{
  "n_layer": 14,
  "n_experts": 64,
  "d_expert": 96,
  "activation": "swiglu",
  "balance_loss": 0.000541,
  "shared_expert_gate": true,
  "init_std_router": 0.00753,
  "lr_router": 0.000609,
  "vocab_size": 25309,
  "norm": "rmsnorm",
  "optimizer": "soap_variant",
  "grad_clip": 2.0,
  "batch_tokens": 32768,
  "seq_len": 1024,
  "steps": 6592
}
Below are experts of layer 9 (counted from 0) of a mixture-of-experts language model. Rows are named router (the router's row for the expert) and show model dimensions 112-223. Each number is 128 + 32 x the weight over its row's rms, rounded and kept within 0 to 255. Numbers have three digits each.
After each expert's rows: a language model's description of what the expert responds to. This comes from a sample of Wikipedia text that the model never trained on.

# expert 29
router:101162132139146182117094082092066093099154123160143100116123159148161180127163116121164113094123164165148207113124116099093083110121105115138122030150140111146101167186106179127178129175150108149104175143108154134095118185120179167044063132155134105133082151139065088160111126128128164118159173162147137119100126162128126147136170097136
What it handles: Century digits of years. First two digits of years, split from the rest (19, 20, 18), in dates, decades, seasons and table rows.

# expert 50
router:137081102070134116162140170115135161186145113114166150160090119127119113157106104127067125105169111153106101111082159095065097139072127118137192144104187149139148114097122177175078142154164058081146156159091118082091071141080103133156150082089162163076177107066149110189106133122112114095147126085126122153204064127105070156084156136138
What it handles: Coordinating conjunctions. Conjunctions and list commas joining clauses or phrases, such as and, but, or, while, although.

# expert 55
router:134158120089130088109164172161090120189078143145082141115099123080111114115106151109135140153161130106075146082137124115160112131167119150087163144173154114185154119134120097111095077097157154098142157129131118101123165094084171150145124154124153114139086165082051149108183184161086169108132130137153124170091100048153143142109129131107
What it handles: Non-English name pieces. Word pieces inside Arabic, South Asian, Japanese, African or Slavic names, such as Raw-al-pindi, Muj-ib-ur, Tang-any-ika, Chowdh-ury.

# expert 19
router:185144098166105098116106123152180122147131071105141107156104125094121116141155126118105080081116137145138144138124109114132180141128203136115178098136156112114117152172146158130154145126157116130086047073158112115096132117062173140166089000121140167104114066091155141079081118102096156169204050190139173079118124131098121166081122079136
What it handles: Alternative-name introducers. Words like also, called and named in "also known as" phrases, plus LaTeX commands, IPA letters and odd script bytes.

# expert 57
router:080087122096086145145142149101104063143137111100103157111114126137149148108156129114128165041171148126144129174138163094181167156164198147072127142171121136128131116140138133105027121168072136126184134102116161167114135109114083091177086179136105150126093075110068138113111154087188097096144082168074133096100120127123096144140166115213
What it handles: Table cell separators. Pipe separators between table cells, plus semicolons and dashes ending list fields, e.g. fight records, sports results, asteroid tables.

# expert 62
router:100088197188158116183096155128106131134135111117177114148088097097155110080075150162092083173114157106083111168068124158056118172111122237111092108134056131107139072178079102094143121043127138077200148110089132117101169130146127140062069139178116133116104176163180141132127155108120102151094176122106158100118122105109139069137137140126
What it handles: Title words. Words inside titles of songs, films, books and episodes, often pronouns and emotive nouns, such as Love, You, Are, Dead.

# expert 27
router:139096150166159110075083118126110136107176107109112178196145112169123176111160111125134169088105092116114073100089118141141167158135145166138130137148083140071108190076135085156109169140171166151086111103136114108165083115146133076048129086138122095116174131165110099189132065080066163097132098158175174088141162065112067107169064146128
What it handles: Articles and determiners. Articles and determiners opening a noun phrase, mostly a, an, the after is or was in definitions: is a small settlement, another, largest.

# expert 16
router:147155128068113115107115087132134093188196090144113094146122107145125164172125142154169147105081105152149117159156162122099131151126183112108098165143117132181139180123130160128123139111062131164128149097191128146055103120148072109201084158139136211187153160106106135057098119140141086114129122142124141126119115115142062105149151193182
What it handles: Infobox dashes and of. Line-initial dashes in place and historic-site infoboxes, plus the preposition of and other linking words inside names and noun phrases.

# expert 45
router:095192107126096126104105137127118147119095136113124180126105139135114126108134126141165081130153117054122083080060138139162154150128092145120111152159122096096149103187092095117143128148126114142121148101156116144113140115171191110115049166096147072120111118109116122081163122127197159138105071091108130117100149161128155176083093197090
What it handles: Spacing and symbols in data. Spaces, signs and separators within numeric tables and formulas, e.g. the space before 0 in league tables, −, ^{(, _{, chemical InChI strings.

# expert 1
router:139099069128126092116123056130123119082177140120125089125128160074151141145130120156126204131091084116140119156185131104113085080100154128162096166115123162152164200111156181112080128151107139100086148113166103139177143117202096134168143131148145102059123191162072096126180114111150124118127099148121115164095139055119110159148124150118
What it handles: Government and place nouns. Political and administrative nouns in proper names or after "the", such as U.S. state, Indian National Congress, district, Assembly, Register.

# expert 4
router:076112135109100148139136126133151106098102190146149166133164137093182102087137175188192171186146153172156083108167049150176188115112149077090145104128138190103145169134146111093122140102105103139157133176086181153214095091181069121146199137099165138139165164167118117123098124135121152094149131149157155169098157120136160132160117122181
What it handles: Roles and kinship nouns. Nouns naming a person's role or relation, usually after the, his or 's, such as father, coach, president, captain.

# expert 6
router:133129104117170166128123119114102154122084153153173122157188155186179194105169062122205108148140154136122176137178180183087144083117151093109112135095098098162125105096120109076176128161169096153145087137116122068093124132095166107141123102149115087155125106122138128167105087111143122160173074084202142016136167133123158151151136127110
What it handles: Opening brackets and quotes. Opening parentheses, quotation marks and brackets mid-sentence, plus paragraph-ending periods, such as ( before years or asides, " before quoted terms.

# expert 46
router:094092107113120183141154092100137163066112113098129171142111089104129091156234166197159147099154168178124158162120071071091136116105131094140157119126138115197112163109168143075138118130135129109122092121109140175057125102124188153137076114121123127089115132143148094169103149083136158092155149165123069152172096167094163156170167175077
What it handles: Plural and work nouns. Head nouns for groups of people and creative works, such as children, women, men, film, album, and pronouns them, they.

# expert 49
router:200096099138162143126105160074155158129105152127200134115194183113130184112141082102169184196138179138164101146179163133156159115156113135105098161176108131146128150190137156107160171151172083145097071117123131151082136114179114160138103079172162107147081090052180220156074109137183115136157078149138066153130223159119136173158141097160
What it handles: Closing brackets and quotes. Closing parentheses after birth and death dates in biography openings, plus closing quotes after song titles and other brackets.

# expert 25
router:146105089169139214137077111158089156117161116114154134150087116085224154116134111161099163119097167129152163137043088144083154115137128172116132101082110121173109060142141130121128103151095151091101081177143115134158162096168151196067106186171130111124124162168220125124141136103118168110088169133158098110109112188118179154144141147157
What it handles: City names and years. City names in "New York Times" and other newspapers, mostly York, London, Chicago, and the two-digit endings of years after 19 or 18.

# expert 53
router:112161123105174105173112198124183131150161098132051120121108112128100089087099116188159159105094106151130168106170144181083104166120165087132128159131162160091095145076153079139157137143112120113177190121138106143099080104108131076131112177066174151145099113070149097073128081172114162140124100113128180148166165150105172080144171195120
What it handles: Of and relational prepositions. Prepositions that link a noun to its complement, mostly of as in "out of which" and "one of", plus about, among, between.

# expert 30
router:137128108122094185138150121162063132142098162123084109139142119168081091089117137119102104157194179096069107113142142135118100177157115095079134079147180122088088090155117093151088152097111174093112160126045118117100142133097171149118066113133136127137172143128128125080145192132112109154018125105150157182118114130112071115109093101167
What it handles: Foreign name fragments. Middle pieces of non-English personal and place names, often accented letters, such as R-í-os, V-é-lez, P-á-tek, Vav-assori.

# expert 21
router:165141093124119130150152148156122097183091110096094111073072118142061090162101149163179102115129157131119103137092125116137130104121131166054134145143092058126131112171060141111077119088195206072108137103109116138108150106127175104141117113169152167122183149147169141167181217137103114176144198107181166140117094054159124160139088125128
What it handles: Personal name pieces. First names and word-final pieces of personal names and surnames, such as Stephen, Andy, Kelly, -ey, -ry, -ley, Mc-An-ally.

# expert 3
router:112120100086152115089116185122083139122119132117079152123156110056095125128091166153112083148106100100119148082106140162156082101078097169106142162090157146079162134085111109095111126068141160126130143160119174118135108166121106053134187113166180177223069116188095114172089080120119206175132134088157095101119113066114125121123104121141
What it handles: Adjectives and suffixes. Adjectives and adjective-forming endings in prose, often after a, more, and, such as similar, important, economic, -ical, -ous, -able.

# expert 39
router:080135139084061153114131167128154114130101151130130100110165090101116099105157106117148139093089169082085107143169175161166164096154160126116115131177181146149107103186074133139079109187121185189068118092114156109201137113144180157108092098132111068151068069182175137112123145095135119127114129194150106137101166152111077109122154058124
What it handles: Digits in tables. Single digits and small numbers in sports tables, scores, measurements, coordinates and numbered lists, such as 1R, 5 ft, 7., 44°4′.

# expert 56
router:137193109214116084137113154112121125188112172084125143134062101077120126112157154193161128149110119137111103117097108079171128088112138133103110178122065118119169165094081161193147115091094129093079102145153189086140139082116130144152143123131098116177111144170135112129157097129133111179109193136146117052063043091123120099079120086097
What it handles: Word-initial consonant pieces. Short consonant-cluster pieces starting a word or following a hyphen, such as w, sh, -p in fast-paced, Th.

# expert 28
router:116135108127131103117101071117174104091153098076104160125121168104113138148154144127097073121088087101134203088121153153146144071127085106183096164124107153110139122149096150153142094162151132160051091073164069149175182147145140155125115119097128076142111140128096129080125117121214172129130072166159162110111154162167112145087120077115
What it handles: Numeric digits and units. Digits, decimals and unit symbols in coordinates, time zones, densities and formulas, such as UTC+01:00, °N, /km^{2}, ′.

# expert 13
router:192174165178109058142120107147094174163172161156166097100174118125089142128137116108109167135116131081162089146128162103085131129099086128138143072130158146127128090134140140169128126132154102105092133127114117160148131214083155154132195071144173158077111140146157122085096111145144065129173168134142115069098157176192136106147028071124
What it handles: Section heading words. First word of a section heading after == or a line break, such as History, Career, Episodes, Results, Personal, See also.

# expert 61
router:176102121087073129150133096113125168110120116089103099134158145128161124178171131115102110097164161127172158140151121121128145114090090117111200068167059112179128116091134118124157184137144139112138179135122142172123117185158164143125084151132098137134142109124167138105167156172102083117126084136144096151162153155131092129147131148149
What it handles: Punctuation between digits. Colons, commas and periods between numbers, mostly track lengths like 3:49 and 4:11, time offsets, vote counts and page ranges.

# expert 14
router:130108109089179116114113132112102178205068158119097134101110107170145100123106143089156089145135139155119138138159106169160078109142155107148132136053169146082159075142126084136122151057108169110114173097085183117123124109087094141094188142167173133150149133167126119129145137167114123195125131078084144081105083053115160089098076104096
What it handles: Common word pieces. Short word pieces and everyday nouns or verbs, often mid-word in narrative text, such as f-oul play, w-rist, bed, break.

# expert 33
router:148140140168107137080085096131101055160126147124104123107127067060079148084166148174118135137091157096049108142128134171096080160135192114034135112121128059186153095080059134132144118078148108116106098155141144075067126149133151122136082166147060191114168136175123116125060161127157143127110176152110101093102120123115124086109145112152
What it handles: Capital initial letters. Single capital letters starting a name, word or initial, often after a quote, bracket or pipe, e.g. H. Emilie, "C-all Me", Rein P-õldme.

# expert 15
router:100144161197110155169126158137096121071107192143123161127105120061103137113193081141072131101096095110146092131077052161153131173098109137160128114165125154194140145083142146121110151094171164147119121134061098130114157136201131162139123116149109128143059164166199148171158089146110090124102157176099172103152074125093153114148138131153
What it handles: Awards and medals. Award and honour words in prize lists and career summaries, such as Academy Award, Best, Nominated, medal, medalist, Championships, Flying Cross.

# expert 47
router:125100123159146126116124177107152106085136161097114159155082128057084097098062108139108069139115187142153122108117117093118115096135108115177172133116069075124104118074151058107097155129143171147095154088129076109073114116070123076091152153102131109107097143093135143152115087075143175159168090130105126153133139107087140128090150129097
What it handles: Verbs, negation and objects. Words after auxiliaries or verbs in narrative prose: not after decided, object pronouns him and them, and verbs like considered, refused, believed.

# expert 43
router:127141152187156117097169126130122115129136184164130134150127102168086105086189140084154175143141063132167116118074120132123147171103098214171090169216109144133153185089122095160153130126102136165109114108151103108128130144153069118166129045145147097154176128113131126148141172176132093109143198148143166117134139136132139109155069085095
What it handles: List line starters. Dashes, pipes and markers that open list or table lines in infoboxes, plus possessive pronouns like his, their before nouns.

# expert 48
router:176116105065106093127131139130189155193163096112107111115089092164106136149176101157174083122145121130180069092129145073130065162122043147054094145161085144166170168109132098135108168062122089156158139185134124130097114138143171162169103132153159162091167192107185131124118131161112070161057118171166141105095106169160094166087157169102
What it handles: Initials and abbreviation periods. Periods after initials and abbreviations in names and citations, such as F. C., W. Mark, No., S. Ct., decimal points.

# expert 5
router:110126112095110122154099099176112138112087114135127087131076132124095082144127163141155085109135109099169114131122168065186147115140098114076122136119151121080137107121134108180096084078154177139112117134114095136086183082130149166133062140161141096144063143129079097083181191046132085170139142058117106145105118093207133129105115132179
What it handles: Nordic/European name letters. Letters and word pieces inside non-English proper names, especially Nordic, German, Polish and Turkish ones, such as Brøndby, Holtbäck, Honningsvåg, Fenerbahçe.

# expert 52
router:145094156160100077138169169105186123088139100140176140121114166092108101141118094117099133142129119144135140109168143082111147094129143095159098189118135108128106100149174106103122084142058112135132148108137078178101130095078142068137137128084165165116106122125138116104131078121150122071171090080137120195191156164115131110150168157107
What it handles: Locative prepositions. Prepositions of place and time, mostly in, also across, during, near, after verbs like lived, located, born, died.

# expert 36
router:126131139120143118085138156115155130107135132105126113117125098136134134191149173124098211137148164158090084113161069095087109096144150119142121131130184144126088109098144149208157147116137136179136107092110129091185133115163146076069152189157102106144151113144147127158131090125108182088087193171154133167160078076131167134133132106125
What it handles: Quantities and time units. Number words and time or count nouns in quantity phrases, such as several, million, three, a year after, ten days.

# expert 20
router:119133129081140111119131151090124172143149120138119153158108111105099096140152087068148066152162112127145085116103130101179132145120108133109115189180120174154185116134099129071092181149174176167044149128118125116183133161209158171190182046069138087101095106138126121074190094103190066141122143077137118093112124145089111130084104093127
What it handles: Table cell symbols. Separators, dots, dashes and header words inside data tables, especially asteroid lists and sports or climate tables: ·, |, JPL, Pts.

# expert 59
router:103136105163083133193125155091168121091189086071160188080119092153122101100167116102155124093201049129157120163121171130154181129117101127164187140153127160122175177150142186114123121186136124153167119072136158168132150160177077141167123102094149145112165104067092113098087171128145116098130104126108138083093148139089094157134145172138
What it handles: Table column separators. Pipe and semicolon separators in tables, especially header rows with sports statistics and election results, as in "Years | Team | Pld" and "Candidate | Votes".

# expert 10
router:107190170170141140126151081103131154101049152162160078100159147132112112126178131120102097119179064122128083126107186168161139173113077132141122125143180134078150165142076077122142098157149137128104126095100095140202128118157084161112163080141102120181128136147082131064140161128144104143080162202087160127122127144134161129121169163109
What it handles: Football statistics tables. Cells, pipes, dashes and headers in football career-statistics tables and infobox bullets, such as Apps, DF, League, and • before Summer (DST).

# expert 12
router:116160196157050196107107080097074131100141187129113069092142135131161121131117104135076110101142162135159160096119058177095149126100140141165071101133136128123143182136123150135165150126171166176141167123099121080093141132085196194133050161125134082165108090179187147164138096147197126101129151179144089126152140110126149163166162164084
What it handles: Year century prefixes. First half of four-digit years, 20, 19 or 18, after "the", "in", "from" or an opening parenthesis, as in the 2023 season.

# expert 22
router:120118146108124147113180163200091152224153128177132154124159086119106151145055130120106118153180161135095091119118149151091099122104111129084207046026128124062115078169089124160134176072145100120088101136157152107125147122139165126127218141160152166111109112109094091099130114123130084163150114127147109150096144108149149131105112132130
What it handles: Sentence-opening connectives. Sentence-initial discourse words and clause openers such as However, Although, According, After, Consequently, and subject pronouns starting new sentences.

# expert 0
router:119112085175100165167099070119146123126166113153125127132123124085159168156112152103125201140134104163169150100157092142197130106174132146152131146143167149122068089198121186127146099147110145108103079104140102179190134110101114119044133189133140188140142129157129145126131108133097182089052121088140092164100132154132155203105149123096
What it handles: Year and date endings. Final two digits of years and day numbers after a century prefix or month, such as 19-94, 20-16, August 26.

# expert 7
router:101149100092153106150147073150125105124154083146162180101198108075132114147141108091149098102089129127164110142110108091147162191091091136160143132164100113187102117129156104052103177201105106144109080144080181179162122155153151155131115087172132162112100120074167138145065134132186107099160097145171096135108163170128102144141089050123
What it handles: Infobox field labels. Labels and separators in infobox or list entries before a colon, e.g. B-side, Released, Genus, Clade, Screenplay by, Max. depth.

# expert 17
router:134162185196116153132179154133125134081109110170190142141089170088113172124090206139126120118164140135164172154184171141083156109137148105144096069135136078119123104170150100119130132150079127069132157140092158158131130095102115078121142184081082156123174157126163118112139114155117095083120078090125124190143107166191141134147133152168
What it handles: Time and place prepositions. Prepositions like in, on, during, after, until, especially a paragraph-opening On before dates in biographies and season histories.

# expert 31
router:135130185113161110108117138104182177129136126120129121101168150162074157139156122081098150099090137151084068101153130151102169133102117057167105119095173141123137102200159104135133168168132139117106183134124095108203096175185150157064191160149150116087097160152131123163145093138121114162186158151151150130090131115144140122135085118104
What it handles: Quantity and role nouns. Nouns after "the" or "a" that head an "of" phrase, such as population density, member of, end of, age of, rank.